config = dict(
    n_layer=10,
    d_model=128,
    n_experts=32,
    experts_per_token=1,
    d_expert=288,
    d_shared_expert=0,
    activation='swiglu',
    moe_layers=[1, 2, 3, 4, 5, 6, 7, 8, 9],
    router_score='sigmoid',
    normalize_top_k=False,
    routed_scale=2.0,
    balance_loss=0.00855,
    balance_bias=False,
    init_std_router=0.0216,
    lr_router=0.00212,
    n_head=4,
    n_kv_head=1,
    head_dim=64,
    vocab_size=2048,
    norm='rmsnorm',
    norm_place='pre',
    norm_eps=1e-05,
    positions='rope',
    rope_base=7060.0,
    rope_fraction=0.5,
    qk_norm=True,
    attn_scale=0.125,
    tie_embeddings=False,
    parallel_block=False,
    init='normal',
    init_std_qkv=0.0959,
    init_std_o=0.0,
    init_std_up=0.0959,
    init_std_down=0.0,
    optimizer='soap_variant',
    lr=0.00847,
    beta1=0.95,
    beta2=0.99,
    weight_decay=0.022,
    lr_head=0.0103,
    warmup_steps=125,
    schedule='wsd',
    decay_fraction=0.945,
    decay_shape='linear',
    final_lr_fraction=0.0,
    batch_tokens=[65536, 131072, 262144],
    seq_len=256,
    doc_mask=True,
    train_tokens=615500000,
    steps=4800,
    dataset='wikipedia_en',
)
Below are experts of layer 7 (counted from 0) of a mixture-of-experts language model. Rows are named router (the router's row for the expert), gate (a neuron's input weights, with its number), up (a neuron's input weights, with its number), down (a neuron's output weights, with its number) and show model dimensions 0-127. Each number is 128 + 24 x the weight over its row's rms, rounded and kept within 0 to 255. Numbers have three digits each.
After each expert's rows: a language model's description of what the expert responds to. This comes from a sample of Wikipedia text that the model never trained on.

# expert 16
router:112130157119125124130089112105099128140179093157129103130133155099126129132159122080139119108107117100130152099122115126150140109085114103132143187152137134125102132115119141134130177072138136124151168153132088119097130116143125116139145086103120134123135127159154086072130191099073131125099182166129122105126102156092138118101143118117150118143144131132123100139134077141092158137120
gate0:152090131123148123122129150105096148127142118090099138120155144108145092164142136187107140115111151154144137112120143124171151156130090076070123129123121153142136101105158154115167113149105133134104155119163145164123132114161118099106125150148111116123144125161198100159155116134160148085114126116159145160159140137125145104133147099116153109137147104114144158116167110152144074168139
up0:120119145128111127091145120143134128128104099146182127115116129137106116138119125120064081141099122120126132093076086150137104120156151162180135085110142113069192139148123092118102169121111096124145091119136159140087104146128155104116151109148137116162101111154102157109139111139119100113162178091142124117095096134112103111156101155134139131123105109150136156130131127101120155129123
down0:119108114097164129129129119128125106108143158119101092144135097130136102129136115130149117120102148101160141125084159169145156135103165073086127127097136137120086098136135118136107154102155152129128132139104164144087092127099136115079129137143135079153086075148153121128125110136146148151096088170162160120132131201131109122141103117127148122097122160115083111108128110170144121149136
It responds to: Capitals in abbreviations. Capital letters inside all-caps abbreviations, codes and headings, e.g. MLB, GTE, NED, SEC, ITA in sports tables and lists.

# expert 4
router:150176108097153095111141116101118163132127123160111096121119150109154141094134125111148085118108115107148155098105122150123124142097139088145165150126131139081107090116128144120125129114110155124098166182129136145098093148100128152136096137080050108136151099163138091132132115100112119133095141141154134089091129153132130094134107122128132129102127168117112098165073097121135145120127
gate0:147112132066125112152148105154116114090112070120111095111108134138111110138103083161176114141110145150119120073150107174143101122129152110117145150151111123143127135116097078062133141130146096088105159155118135123147162165180107139102146150152124115139106106109163090114124158134158151138123149121135176144106139105106130108121167116125099114126141120122112118122132163090105132126113
up0:122131102122130101183187120095129180105112143155160190129099122122132065126163110102128117083151128154144113131108104123142121110139135148105112126162094122158115100146096109090101142131126134131103136146141134144148119085140124104160144130115085072109115149115078088100125071112117110137118144136127128128097136151138130149116117143127144126155142155166102185130123137125127134128167
down0:090155049104152122128140132114148134141101124131170119112129143162111118149132127135119107160126073130156143182130085120135154145148091118148138196128145140146113127127102130118106130095112126185103145132137150120177117120161128158140122090088117147127089095149139128120113131133142123122124138118105128113130154153155109169146064160131129118094134177132160135143137115090146165116137
It responds to: Articles, infinitive to, modals. Function words opening a phrase, especially a, an, infinitive to after effort or believed, and modals like would, could, will, so.

# expert 28
router:105121150068134099082124134125128153138163133156088123144123142120129149128095153111127087089128134103172146068160110124143170075109137115163150163145147150079117095125145113137140112112134141119123199125115086123143089148099088106134107091110108173097131128146180120082114124129123126133114123129145129114121110134136126108128128152124140123165136129132108115154147106161082146147120
gate0:155123135111148106166129129146124145137157123107145145139102123099140129136153136112107128141089141123152134134111158110124079128136155117113125115125143110182151159127149143143155152130123150136142112117139155149096115139171212130104118135132147161168108095107126089162116112151166148148117137120078105148125116087150109141140134072171109092099163149103103115119143122087143153062150
up0:079101119163122112127114138124135138145132121104099080114109148145161130136095149106105115144192115163106129109158145162150128153103147168119121113142123171104133129171126121135125162090127120159131186116131101113104100112129095096140116114110154131077149173153177120087103132147106106114117103143118141118140147148084127135135101164078140137155139110163114122134096155125113152178130
down0:089128177094077152093131104133138121122106102177137167151118136149161126100119100058118153134179126151153136148093090124161152137147133164091117129150084149108120155132130127128119148136116124161105134144071111140146125114099129094160149117138128098078132128110167159132142104138110120146115142136139134166166105164111133104111100131124100158126129123151100109109134100146094160118132
It responds to: Verb stems. Verb stems, often after re or pro, before endings like ed or ing, e.g. resigned, runs, traveling, references, represent, appear.

# expert 29
router:146162136090144101080145122108089153112123135169119095133131123147117095103094108115113122123077155094127135117138103141162122110086108115122157194117125127118106105135149149167101150096128145106142151145164125166088077107124096099144091140131128132123171105167143104122136143099086156130089160136122125077126144150114163104107147109153120155115137138115145107142147111108105111162113
gate0:075119109117129085107099162102144096128113112171103131142121180087052096148152109130142100144122133121071106142111116150142135129104165101136101141118124183155122151102125106157151119121121127173114123134107126115139132121125117116155137164104145098114149143090129128123105139141155096138104169113098121150155161133141142135122102110119144124130080127109142115168068169115144158139121
up0:101109180118135108129139142131158101113172136132128117136152083148147124146140147164072118075115119129165124107120152140124100181126102165113128120127138124140140150157134150118137101156079153162123167097120099128137102146142156089113167104155129139146152162102119124161099099122085142130108103126131148161107124128161137137159100151120161157140131152124132117101143071135185097122104
down0:182118124133150089113108104188123120100167180104135151148159126132156119126110158162109134108153122100161160119121127108177125133123151079085129127111099122151092110102154126170159123125125153132162134094115104143143093138163147168110136185150136145107144132119151148116099175182118122103104136146113119083145143123122093115125121140167120122135123099151141135104121096155120110121140
It responds to: Letter g and years. Mid-word g pieces (foreground, negative, Afghanistan) and year-start pieces 19 and 18, often after born, in, or an opening bracket.

# expert 3
router:118141126125149092101088147119067162144160112169109111148135147107147145093099103133130154084113115102148175106161120129146157125115118117149130130163136170132091118124128103161116146103120143114112167133141110146113070110102091140129153109147107142110163151136133069123114196117067125141129142121136153109113119133151163125130125120110124156108125131074109127147092128118105165137145
gate0:128121160151068116109090127144115130120136103155155102132136139119120134157141123106098103109113124132107152081129145126110134106142117104154097130145119125154125105138156097167101155161162119143095112150158126120161137167136170119148171098183115127084107113126090127160110144169123144151144108084130108110136116113122141103077129079089117103181097143095150124108112145161129150136167
up0:170165143145137106156100140117133167126143099143159103117110135105158116135078109123096102177130170160117103128171109123110141143105119101146146094106131137138139146144120118148154114188141140091132164145100153176097119162130158109093118120107148144145135116116132150139129091147150095114106085128145128152082157157103121133090114138168095137075157165110142106123136136130140170112123
down0:160117103129113117125097130153148134107136106131119121137114095140158091099175127174126134142151129150125165118168111125146109131121139121139120132157060114136148161132176151168147122147134080101157146133130150159108114116082146139114176145137143126137141105168108157100138112137141134127104126094110095183078127145157144103113165101120132107127096185168086092135126140129149140147103
It responds to: Slavic/foreign letter pieces. Single-letter pieces in foreign names, especially z and diacritic letters (ć, ž, ș, ñ), e.g. Vyazma, Vázquez, Erzgebirge, Žiukas.

# expert 6
router:128152130097138121139113134111133139163150077140104091111132123088142118125105170116142080106137173141099138099146137149120146136094102115157190154150126137092102121128149165139126147105113123153111165150130131129098137137101093144095128097116120150137171070150143085094133139107068169125118139162173157134138126140125129083073133129142129119162122119104138091154123116123128142139100
gate0:107172136110114128135130102148148089129112113083153087164164119126174090099110132124146121106130131115139111164118101103133117073167105126160129162146127140092130148177146141125085167094134109111166125148107075136138125103070125150148151093155117123137136094166130128116108116114131157150128142154120143122124145116122179123137141119151122126132157090097167135150141165097134173136103
up0:104145081096127101143183140116135155143104146156117118105141109124148098092123159126132115136142113117102126101131114133086092147137164095091075111109116099104145108113111140120119134152114068108143146132169112086110147131159155129139107146128109134117127100127136127133126143102160112113135141129153121114116127183187095104087192107135165112093127157090099094132121124146137159147157
down0:136155067130171160115132100139121102126078107091155125124129116111143119102112166095127128130112126142146113156121097170126110139133136111146144148108107091140180144103172050141114132097161150137132104118121119170137134110138110144164114155130123120147125176157145112145126099120111178161125156146150158132146125117125144115120083131133092173159123094109102166148159143092145127131139
It responds to: Word-initial first pieces. First piece of a lowercase word split into pieces, after a space, e.g. f in focuses/flute, comp in composers, or in ornamental.

# expert 25
router:139139154094163132101124117130084143131146147127107103140134135141134136163114153131120107123114158099125136055177141129145142083100100087159133158151142130149129117113132082145113123124105137130129182129117124121128097138137099125126092100116113125128133110165161116114129142079136182177109162114152148088122105126118130071114173120153098148124121105075120126148075140096113139115153
gate0:154141124167116059123137128114150120171140135147137171097122137136127149146125092106142106142083172108104159124183157161159108099152169092093189143114114162180139151139121143127109132134130115145147109146119122111128119090185114147129128115126103134145084135152172135105126142094158096125099094162118153138164096130144137133110099151141142130099126128133116108125106160117116121138147
up0:117141131160124104154142103127142093135157093144108124146143133099111088108123098103100108110116119157133165084110099091120126155134111118111119168096133088162089126185135092153144105168136137131115149133093096125150120077114105125156119134169154161099133128111163153125138106128114137087141089127110143151127126088152086155093101126109122162102099174161157124123173136135112117106125
down0:128124163106126152087122114129078156118141150146149147176114135099159131159118156119115100156089123172167109108069166125123148117137151116160105094203158103130152119132104092132145138139139143145103126098150128132151138128103129114118107142125153141172140118157133127148154164082066131099147102133143127141085115153122124109137127120120118119175132084115156088141143132132139103101134
It responds to: Word-middle pieces after prefixes. Middle pieces of Latinate words right after in, con, ex, de, mostly s, e.g. insurgents, insights, consciousness, exercised, effectiveness.

# expert 14
router:120130098133119095088131130123128127127189090141125108138135118112141123096126123087132084110101111074146158121135122140120155075123110108172154178137165141093107128150170128129139130104128143150105147149141130137132101130135099145147129107109110130105207136157144112105131144124080123166129173151162148136100119156105128075083155131130107122137157138104107112173139138117123172122128
gate0:157136149095068156167121146138115169147153123162132146092115140138138119148131134124122145097121105089141141135126070122135141117134152176133156144100097147163157114099111125128104103131144127135123153072108095126137125159139114176107135122131112110149139066114140095148180133109131134162127121126122143126131137094125120098153181117118122105157105089129105172124103130107076145124183
up0:113136136177146078121100102104166094103156087114116125127122129097147149127099117149164129122149153134114109109144167156140116126104133083157166118130136138094098107128148133103133129120142115121139116181144145136150119124133154144147144129133134121088155177149127105106109131158149146133101087109156079182108141180149137157103091122116154148099180148141148078138098126147124095155117
down0:108172105126154087141133117175105152130190145121164141085133120154126122136078149115119125146146142084162101126101155090148121131096111111100107117102145163115146117126103087164125146121122126123157150175084102137079127158133137128112126149183102148116127144143104097136134121162188152095131105141138178094102157134137144149137123130113112139096139129139153118117139117171126107129133
It responds to: Sentence-ending punctuation. Full stops closing sentences before The or He, also table pipes, heading equals signs, closing parentheses, question and exclamation marks.

# expert 11
router:087162122087137087094111124089111154118188086134099111140102147087136098087125121127141109090106136144151178108150174173113153106092126130140139152124146133113114096121165142144084154093147140137150146128154114144122114127118116145110130111098089133103144136149147113112124146094112182129146141148141170078143115143144141147120149144152102126130108138112089124117114087163120169135145
gate0:131115084118155092144109100145131164121170078119131132125124143160132136115151111110129133126152117140159177129086134134170131131125155123131114174127138146162143102135108149160139153066126149107154144126120157112133123129098164139140114154120104134141103102117149064121066165125176082127129063103121148111154154142145172156098114102137130108137156133125119117122128083131137129091135
up0:145133110104139110141118143136183133154156096131098119165115130149134137163141135086108123136138105162134191111093139083179118151124157143121144113130135117161144117094089124129159164099143164089155150132123154118139171146106132122145144154115114128129096143186159090135121121143148095126094098118117139094160101133122172142118149121118108096126124094106139112117160093114141102100186
down0:127123110139157075157124114083161117142084125137137145101099114105154160104107117101129125137093137131141076094147121119092119133130119075076145134101091145178109169125158134126145149134156140142132129079132144109160108114167131114144141140137137102145100084142105138109135138107173150106129123198138121132129181148137124101138125139081128110164117110140110130154116099151159161135128
It responds to: Titles of arts institutions. Pieces in names of music charts, awards, museums and companies, such as Ho-t 100, Bill-board, Best, Art, Music, Association.

# expert 17
router:146135117111154084114107114102132138130153090167085135120126121106122111106113134093153088117088141120122124111164131117157157095104142130145133145133149118097093120127160150121107119091119141130095134166175068139108103114104124116113130102129074154132186133165152089098112143096112160113113156144156128114130124150094110094101130118123115119165142139073122113164114093129074137146109
gate0:135097093080147101110085099130116083152121132125123128104059157115176128141132135146112140145121113134099166126126124156082098121124125116145146104094128146144127106123116176095124114120119140099158165123129155153144169080168119139112084130077141127118124102149147090137129144145150121155123143095162088147126122134143101167133146119114111112137138123123158130173161146173163088139116
up0:161146170162136132095112115130143120116142127170131098128119137108070159104142136142158149133116133091130117095147168102133170164125171152139072183156112151079106128139157114131101150115173150137118082129155193120131154118121150140131145128141087097147126128092132157141105115140111116136083149119118131148114112139128114091118119152116098135108139110115156113123131170126117152147179
down0:168111119129145114117122128091125159125140153121105102094154131149147130108111140114134183120091153132127146149098142134191143131154105138144127109130148132156124103112087122092115120086120123128119148120076113161065149129155088125137105110116158130144135138164125157177152080153161152129139121146145134141082112129156120104157102163123140094102062157119141110157131099120167118129102
It responds to: Bare space tokens. A standalone space token between words, often after adjectives, conjunctions or prepositions, as in hip hop, new wave, and taking.

# expert 5
router:128145110115164090106138104149111117109142141137121103123139097140133135085130139099136116105107087111127152093102122164125157111113116081136135153155115112130097143156118114119111115078098167158120151162106090144119100104102124125141085118107125132141163127127122103092069136143085147114112131140141135120140108143098117118092109070166116105165157145066148081164152138145116152160112
gate0:122121139122089103155156114146118103125113133167152153130131073089148110134111130129173092098134154122115116150132093119122117115124138093097125158136129105137127155095140116137106146081116136157084132135164073109159118105116114122132166121123124115102148120126101134156183142116127083051091116104128102108126143123103095075110167120100111109153131144132125108147154132105091161158113
up0:120126186077081124113167128126135141092119121142126131108156121104164151100156148125153143115117104136141126151142107120122138106090120139138138123122166119143079151123116125160155114102141142128123124108097073127124169147116080122154134143085149161123133168145126122112141153126120118104183082105129152076132144114111132110134135126079157087131141128111142112117109184155097152181091
down0:105139141146111086089167094112104114094097117081099135126159114099136170128083118145089112106135149138142125180149107145150124120126096116101126088118072141162080139117112161058121134117160133118130134101138108122108124100155116141090083139133098153147114124109110089148152137140130078109128094122118148107152141153145083147135121112137130116130132166132124127129138123136079143117089
It responds to: Word-initial syllable pieces. Opening two-letter syllables of words and names after a space, such as co in court and combat, Ca, Bo, Jo, Bri.

# expert 13
router:125119125142130082127132110149116158161182128134131096155098105098123123093156095098105102110080126104138131089131109164150151116119129094137174121174161131133085100124149117152099102118078144163126171151103113153103093165132139102151146120101132150146126120141155120095102152123111118157135179154129146109114134114107148121130138090150132139145134137048107115146128103127118128140164
gate0:151165123143109116173155142121118142160156130126122131101102113148159123101071133127156139132125149123147138145127121145134095115149130160106144142132155159094107147116121095117125104092136101106122135120142118131147143110130136125131129127112088083119128106169092126170080109126146139157155143132117127122087074112143080109137068115100122139099102137098096158084112131206077131102111
up0:137115109091163118121117129134126096114134116125176153111112136121152133134161142108105120100131117161180110137186142119179132142145113168104174131118107139146158091108105100125154160139167179127125149135140140109092108169120136141145121114126140177129138150113122133086127136144134107085141121137113148079159126127108143136120160146163160140164195170147124176131143142105145092143145
down0:121144154147161114123077133105152125122175124141128113136125168133116139105130101142120100105115099155112138153158128142141113137156125084138110126158150130158127132146133130112115115127121104122116131131138131177095095105160101167110133125152148165139190119118170182113089123121154114096159103126128097147085164096124168164161103116155097136094116109146112127185118107138076101114090
It responds to: Dates and months. Month names in dates, born in biography headings, and commas or pipes in date and year lists, e.g. 7 November 2014, (born 1997).

# expert 12
router:152163134089145116102115130096131152142175100154108101139118132097147108118106137127139091089102115097169132095188154158145150123108099100181129147163158092118129104120153141149114129101120154168116157156160079134147107120132120155140160125124108183101139141130133122095085116121071114126125153160151126106134096135123120096080136100130100151125158156104110124137109125130124136131157
gate0:133132084121150150116128162141114111128117158122083123098102120106117113132133123164137188099144159130127169069132136134182125126208141156156163084141122105138128090115120128154136138098176129116136116131103116123127117108071095136161126131118132142086128130105104132124102130089108107102103117145092103134157129117163103145132152115135129116108161137079127149156128143106156090138104
up0:161151114108121102128135093126124126113156077136148112136137123123157116124110115064103102145137139134156121197165134148118123144067135125105123147084113152105133136168118125149114136136089146129133143152143119182163115157129114124115154143103159064169089140127104139122148121112132129172134135118167172129110151139112127069157103126094099162140130123145130109124137109161144171134116
down0:129108127154178138144158100140112080128133106155135135136127140158146107155146121130140133142093121106135111104120089102150114146098095119070100162108104144118146084115147122120107145145095082146141101122136122138125141092151108121164138146163100100153118156146121114097117180160079133153128111118131168136120112087135139153127150127106137122133102120101096142135153150156138049114186
It responds to: List and table separators. Punctuation separating names in lists, tables and citations (|, comma, semicolon, dash, =), plus pieces inside foreign surnames and species names.

# expert 20
router:108127088105163098112144096139149126122184125158132075119146139094154154136131131122152106110118098109125152121129118159130154080131135109169126170148166133111104138118127119155114149092088163171117199123142110131146088141141141138136118115101126134098166119135148116097118159116059142122100136152160114127126103180119138107083147105136132117123147147112142106145138087119089135152120
gate0:114085139110158146147114144131117118142105103131108118096124143166175157112109147117113116127169144172120101121110134130108143109099104139093071110135077131134135128125173115158129138123095143111131159129148107092099144100109169131127170131127188136099106112126142111096154078147140111116145175133131190134098136109088110077117115142108146119127155117147180146147093147132129144122132
up0:124117125101171096114145146127157124126133137127089108078117140114188140098123154125110113110159154137126124088132159116094142116092130181110136137082125130147129113157139126162084124094140137104139101127144139093116145094104128111097185144116181126114128132154145162173107111086167144136097106113156076139098150144107131113121126121130141092116160096187130141155124110140133128122153
down0:108143133140090136127163076132119135115158120149108126123138140140151116097109128139151130146125147150145081156131088120102090129145131138148102146166130116124096166145135129134122103160138196121117145151108133162147128151123154145102067125165116128111154159120171146122113155152161115136136107149108151096118109175203117120127118135090135113138077107161123086119089161129116156133095
It responds to: Line breaks. Newline tokens ending list items, headings, table rows and paragraphs, plus table divider pieces like |---|---| and heading equals signs.

# expert 15
router:141191125108127089140116103136134127133155100158106115122128113102135136075114117107131098099133122122143134114150103132134162124114141111140135145121154126124100138125171126129079121106100135152081183158126116136118086119108087169150143101154064130108158143148125123087137188122088153132140129122135096103133117155105158138090137148159158097117178177108142127125124119134110163147101
gate0:104142157111120139128121134124098109118135136140079094101136150097155171105082113068106111164116119131137130157157120148133158132154092115146099176082077140108108133147109141144116144106139131078153147143152141124136098142125131146154117139115084146125124153111111117115109125121110118121151138084071091173141162141164160105144124135131167084153096119108112157149157135113104162143113
up0:130150110162163095141115107170115127160139091133106125135137155146148141123133121188121103109125096072136110122143134095139151169114117126151166123181114127133143169143136092081116100129159143110097167167168134102155148118171095130125091147166135153145123112130134086133140151131154167161113123141093181123141175119136133129160134139104151105130106108101103118137147141123159159126130
down0:110153151122095138142155135114144141120145119144187176137110087135091141131124112098111073159158149155109139149132130149117123151130098133103088170117156118118166108139173145137163169106126146165117115114160144170107120134126128183072119112147086148122128119112131120131139108142110133130110122123150098141093084165154127169120100177127104184145093149120130108140099136141128118138130
It responds to: Capital initial letters. Capitalized first letter of a proper name split into pieces, mostly S (Sinatra, Sabha, Sultanbeyli), also A, G, M, J, Z.

# expert 31
router:135142097109139126077088086137130122112142095108117125098136080115162152098160134102162119096135122120122131065114131148127155118137152060133114163116136123122108111120155116144085153087142142158096138137134095122157111123122089095092125139127112154120140081156135078114127170115098115106107127148168121108140073108120161106098148102134103092137145137105141114153157121130118146131098
gate0:134162127163127105137086125126142158144121124110089121113115151121127110110124136108112087123115117167104097162114127147113142087125138064105112117123078143118092146062131117100116135104117160140153095136136155133124073119116094121127103128085131159157120084084137109109130107135079131134154138143129132140108127132120123123134130115097087114099077097108082097130169143106101126152083
up0:095148137107155194109140148193118150135168142153127133124143135083142134123120144148123127088157138145127117127131138109094133144138127133152108135131099103163099130157111130156151098139133135097100095136103135104109114154104101162155145102118129160109142105173112134161166152104132113076102089127139127144122169115097115117112116169131096120157134166157145118103172100161082119139174
down0:128085131110144136154132119150097154177103105147128146161150122131134119142124111095122155169102148133142137157149141150149120126053122143165110172135113147131095146140114135164124106103161124124119115097127130123114125149160119111111132106126130128139124184116131134097125126114116103116091119115100154154119131144136154195099128129196119124127130105060091165142098070155132143120158
It responds to: La/Ra/Ro syllables. Syllable pieces with a consonant plus r or l and a vowel, e.g. La, Ra, Ro, Gra, Pla, as in Labels, laundering, glazing.

# expert 8
router:105157126082189107116113113135095137142139087148131098159126155139128093128129136098107103104135136104144143106129129127124132061106097088147160145109153125116088094125184089130116130111122161146111169173161110136125070150117124134149116129133060147131151113139158094117128154143136138151124128121200129113138125140131170105114139127132129121122143163106139124122128096151112161151120
gate0:121113146153129146140137102129152151134136143096110159120108112149152138149128135133129129105151085094127128154124103131134120095152135128122115111117110106142085106153129154135130170141100126167130107173107143112113125186134123110152132185163158160103099135108156108104078161144133171141170121150136173136133128144115166112160135152110044142110136150100129139105180115098130176116137
up0:138138154138110085105121181110118157149136099117164165138134111134051110104152178153122118123124141127142129101140152136173139139113100131115097143136108177131165133118154144132129113105113144148125141063156146152111145120131162103131150119126140131155136104104103159140190114120104090136119144145094087145075107118173093157138112095135125127118161135138128158146138136149151111166126
down0:129119123137128124095139099138137094131142117119113149151087128147103187116107108109123171166138135110135165111113115154130115170097177126186123125150141152115111107163104110141110168138096136146182147093086114157145109151135088145129119159118166130138121107143081131138105122149083132113136166111175135114161125145134116076137110147131081125131149100103110118142132125131101172085117
It responds to: Plural and noun endings. Plural suffix s/es/ers/ies on nouns and third-person verbs, plus group nouns like people, services, species, club, before of or commas.

# expert 10
router:133146131085164095114116139134145176125156141172109116133136128108147149113126123112153135097117154129138131090143116148091151078087134104139182139095164150118106101123123133143115109110125155123145153125133083158104088140132146135122126124105040186142157128138144106116102146126112107132152143130177116115129116160120103087152110114182127113176140151132125104157126093118115154136107
gate0:142106144060111097109136106143155157147127182172129101130112132095111136155136142109134160119104139167141095139117127117138096101133120174114118118092106083121106097173097132144122130136139105149127139134151086111143156144161114141134145161134170116116137114122117101099091076179103165136115159095143146084124113125114137109126141118143146126147119118110098148082139116112075099161145
up0:113127139111125116169091088154136121122093089108146147098119109137135105141102105130120136139150146118118127140171139143086128116131097117091149123148107127152129130127158127149133109135146152149076188105151178114127148123169116122092097147106099118148127125141084135092137129135190122125117146091128133157138126152163178131084162150119131095122104186154129144096112131152123133080172
down0:127133109120116149110145163121098098170126112149061130181083142157114163164143145138119072147130109135110139114157128110135142131122129104153120119133118134116137128148109112129109121153122164121123085122097094190155162140091120092100141132154163110199087135118123074109156126136134116116113134111112130106135143125120129113136156125116138098126076135143067130136103100145090112125110
It responds to: Common concrete nouns. Whole everyday nouns and their pieces after an article or number, e.g. miles, field goal, footballer, season, water, power, million.

# expert 9
router:124150106115151074105087125087121143123207134149116113125102118144144111071134103102156120087100126115147149113173141162149147051111156100122170155132128163116117101120142135150111132083085128148132161140127133140111094157140142154112130081108111126140148150149151080117109142139122120118128123119155146122136113127105107114090141105135095117123150154104130127143085111145136155141144
gate0:117160119109126065135144145105090110107143137124101131118116116142166149127151129112118087106153168153080154113122116089091154166132152130115144146153103113111116104128135090118132083102098097132113140068133134131149160132127158138134129095176152111134158100169158110128151140138132140140138155147149072116082155079150137155096161153163132147090135152125152104130119107154136137115125
up0:153098163146076084108154078143155081111102125097153170145120086136091114109113123115150142109101154107118078109139146091139116157136112137174135127110149092147146145124114137111129158130148130138108082144128119121109131109121107149110138164129167157074137158140091147109107119139141135104107153119114152110140118131141174087170092140107148142154105105148133118108103149144101132078120
down0:169134121086132129123119107122118105096113139111088182122107124130136125128129146164094137165152137104132125120116097119122151175109139099120131153093115125116096142114137074157117121120144173143149136124145108133113124106136119133163167102138117089140120107111164157118138118138039168092140152102153129133100152127134167142139153131145170082123120161170117111111130098099099132183116
It responds to: Place name endings. Final pieces or words of place names and countries, e.g. York after New, Queensland, Seine, Reisterstown, England, California, -ville, -shire.

# expert 24
router:142135111108161113092111126081122144157151133169116068142147147100155138118099122129147095138122136103112136101139163127167146115097113099144153144107144158081113097138120141162088151122089166142129151131191137126098096156121142141135120117128069137155171107132167090113105113134128122147128132123172154118133117166135155082110134110149109116161120110109125089116119097121105169162130
gate0:167113127126127141131093182152157093116153153118142132165103139108156099129106142090129134149103124105113146142146120071140151129075148138148097131138142094151145112057137098136133118125158119136097134118117121137120147137172156087135141128122194112137107125128119155156160121133131135108136140096128172144136138131122098095120123102110159145136086166180120166090113116128117153128184
up0:146163165154134190144114083147147101142131109142102146119130128143117100121148166133131127154112142129137146101079153122175142100098139106193097148178141119109181124103119146096121074145163163148085129130122144102121126167100127108112136120141094078147110106150132100105116158095140114087136142129137093143156129142157144110153128156141117099122124120134135123134109099100108113154114
down0:119117149156133072126092109112160098145125154147127115047122145116085154125122123133136147120165122182098101120139097129132122119103151144155131130166161126140136139125111098184120097073134148152107128118152132114122132107135129085119155144131110170139104100172138099150117142093136141164161123137118118076112128120103113086154088150153139140125141081135119131116147129106184121125132
It responds to: Numbers and quantifiers. Number words, quantifiers and determiners after the/of (two, first, several, many, some, this), plus digits in tables and scores.

# expert 22
router:135158124148142095121112118129136120110164122159122100137149116101124133123118153089147104119112144142109130116138097106148156089068119096159127162144155118116091126123138153126124112095151157147102153184131074133124116116098135157127098114140136137129174135130145126099115182131092150127116156140149120132145124183089130082108154117149123103159147155103143089169136130127080155181089
gate0:138204135095120161119094117132156126119126122142115096093147107150138106155143134140145117155148095106110119107161186125133150147131116087118136123133111134078144078160097137120146111104127125095128105154129166111162134157135132131111093115158167112146172158163153133168110130158116140113151152116161099152143152082100137158086152162094137134126130101091148129115096156130127125122105
up0:123136125122162122126162138118132137073107099118097134087160119136133105146145100139115118145104077140147126087119112129104150132106143113166090136115089134138116091108104115148152129123100115116121121171151124099148116125102090111113145156151127104134158092123146126094072143155177119088113130063110125117144151089186127107158148172131166155112099124135127135149132149097086127118104
down0:151111110107111130155094149156146119156143143144108119109128164129125177182113114083134133115140165197140152126106128157150132128108101137174090096122106109146086131116141129144099149100149096144163133167093118108095183099131194143100113139123124153131103140135131139107149124112120155129156161132152132107097139147108111092124120133137123139140129144134090142132072077122142132112158
It responds to: Brackets, hyphens, prefixes. Opening parentheses, quotes, hyphens, slashes and LaTeX symbols, plus prefixes re, un, inter, tri, e.g. full-back, (which, Revolution.

# expert 26
router:112126142090147111110135116120094128148129150183126089162129129117104115119129146112151100099071110112131125104102119155147157101131146116138137142102125085093122063148131105123122132136131130103153189146162094115101111124167112138139106129088077127124148084168130055091151138119105151125135151162163134142113121134107119125138147101131145134128145139111091139172129101130100169148111
gate0:117146147101113092147109113123145111108113148133138124085133139151120149099121160116105149160156129109126167135169119158100139117124080162117138139131161112116135092100142094095112140107142159083092102142103110168129129115099095131140087107174169124107127117111139134165115113138135132099178107133151113126122120120139137158086153166164134156178123136076121140124112139173086125186129
up0:116144081106115117096116057123100124142100125150112082119128090061121132124123171107144134153163153154111126145183122148156143133142137150124147149121098081127122100108148155141149149115178107095162143136142126132136170133124124120115099144127126118128141121127124112147110109118138113153138145113164122103107095190157115121130134096191129120129092121119117138168137168186129144139126
down0:136168110108111124134135140111143131127102127142091130123152141079151116142136126155129183152218124112086132118184141065137115088080104156148125113091123084125101093135138131122110147112158148102103114104109131144137135131127089144108118114091152131119098137110099145149163159130107107109107168133119171169101134134146107164111122128111123140155150130111140130078114137140137122114109
It responds to: Past-tense endings. Past-tense and participle endings ed/d/ted and whole past verbs like made, used, held, announced, often before by, to or in.

# expert 19
router:109135127108130127086127094125105112131186148120115130160126133115159158120144145120142098124110115099159129093169112105082128110134126107165135115137189149092122102176129131130093165114129135162131150111157083136133071149115083132149110104096084104133176124135115129133145145109088113123102140130168131142121141172117146101136140102144125136148139166113110131139126075139119147140192
gate0:165170153126090112154134104135119096096166143106132097103107136116107109152157145120096115139140108093100131153167126132114132125082157120201120118140137135159170115131165133180146157145140123174172138105109135158147132139117107156160109094157104177108154100122138126108149133101151112133114168153112148139151133139116113115088145128118121098101120139192133119131130079129119119138106
up0:181125166114169150147126142150134127082140156137120147129112124100156112112111113133158085133118135120145129136149072160130092135107109083120157060166108085080140121156129122162109187092125130111125103121141119188155102134121082147144110123139130120143160136116160142123151125150115146149117114164121135136125151123146148115087124182104139129139129137136111120166106102091143102148130
down0:060135160101174147129134110175126162144145132089109106116119117135127134128122135171139141111104113156148104128149107084108145155129160108142103117106107145129117164140090111142150146116103103099154142153116111151073125123120102106127116129186162072113128153148115101118120108154131121137162114117107187104135095120111146131136116123142139097101155113135135107086070089112127137154162
It responds to: Infobox field labels. Field names after a dash at line start in infobox-style lists, before a colon, e.g. Education, Location, Born, Species, Synonyms.

# expert 2
router:132113087096172099097099117139126129130133112188101098148136140138142116099123135072170141130108122115160135110143111135132161112133128121121124175126154125144077083145158149168089163076106118132118145151149092128098090108146090120135164107123086136110157134163134091112094112129125135135108159098136115132160106147140133122085137117147119097126108149111140143186095132128126158151105
gate0:101115153122135167097102103143092125117089143109115090117131145136165125128121126147120157128141139150161174142142139119090147148088130129124139147140137147136140135137110119125103118121139097163130115184134122110109123130144114163060131134182094126104087149187171119086144113164054130094101104129113142145097097110101100156140125113135106178138128114116151107143131092102140138134119
up0:140122061157088120136091138149144108094128132183128110128120152124133152124160143120148188120137099108153141107109102144130177075195090088090109151126102136150125146152158142117131114098132109157165146116140085122093137107147114108121157149148107146145143113118095144121100132146135122163152107131161095100114139141111159107120122129112130131117104169143113174141107118123110145168119
down0:161179137167139106130115098164136147161129090124136144099143098129127121114161125155125143140128104089090109167088147116116139103132121148088149132143137134098168167136133155088106132164076121150165149086149127122108123150108171150124103117093109135133112095165116150163091132130195149101152137092131127112145130144119115112148125136099139131121099115142097145140146078079121153141133
It responds to: Word-internal vowel pieces. Short vowel or vowel-led pieces mid-word after a consonant stem, like themselves (el), beaver (a), league, together (ge).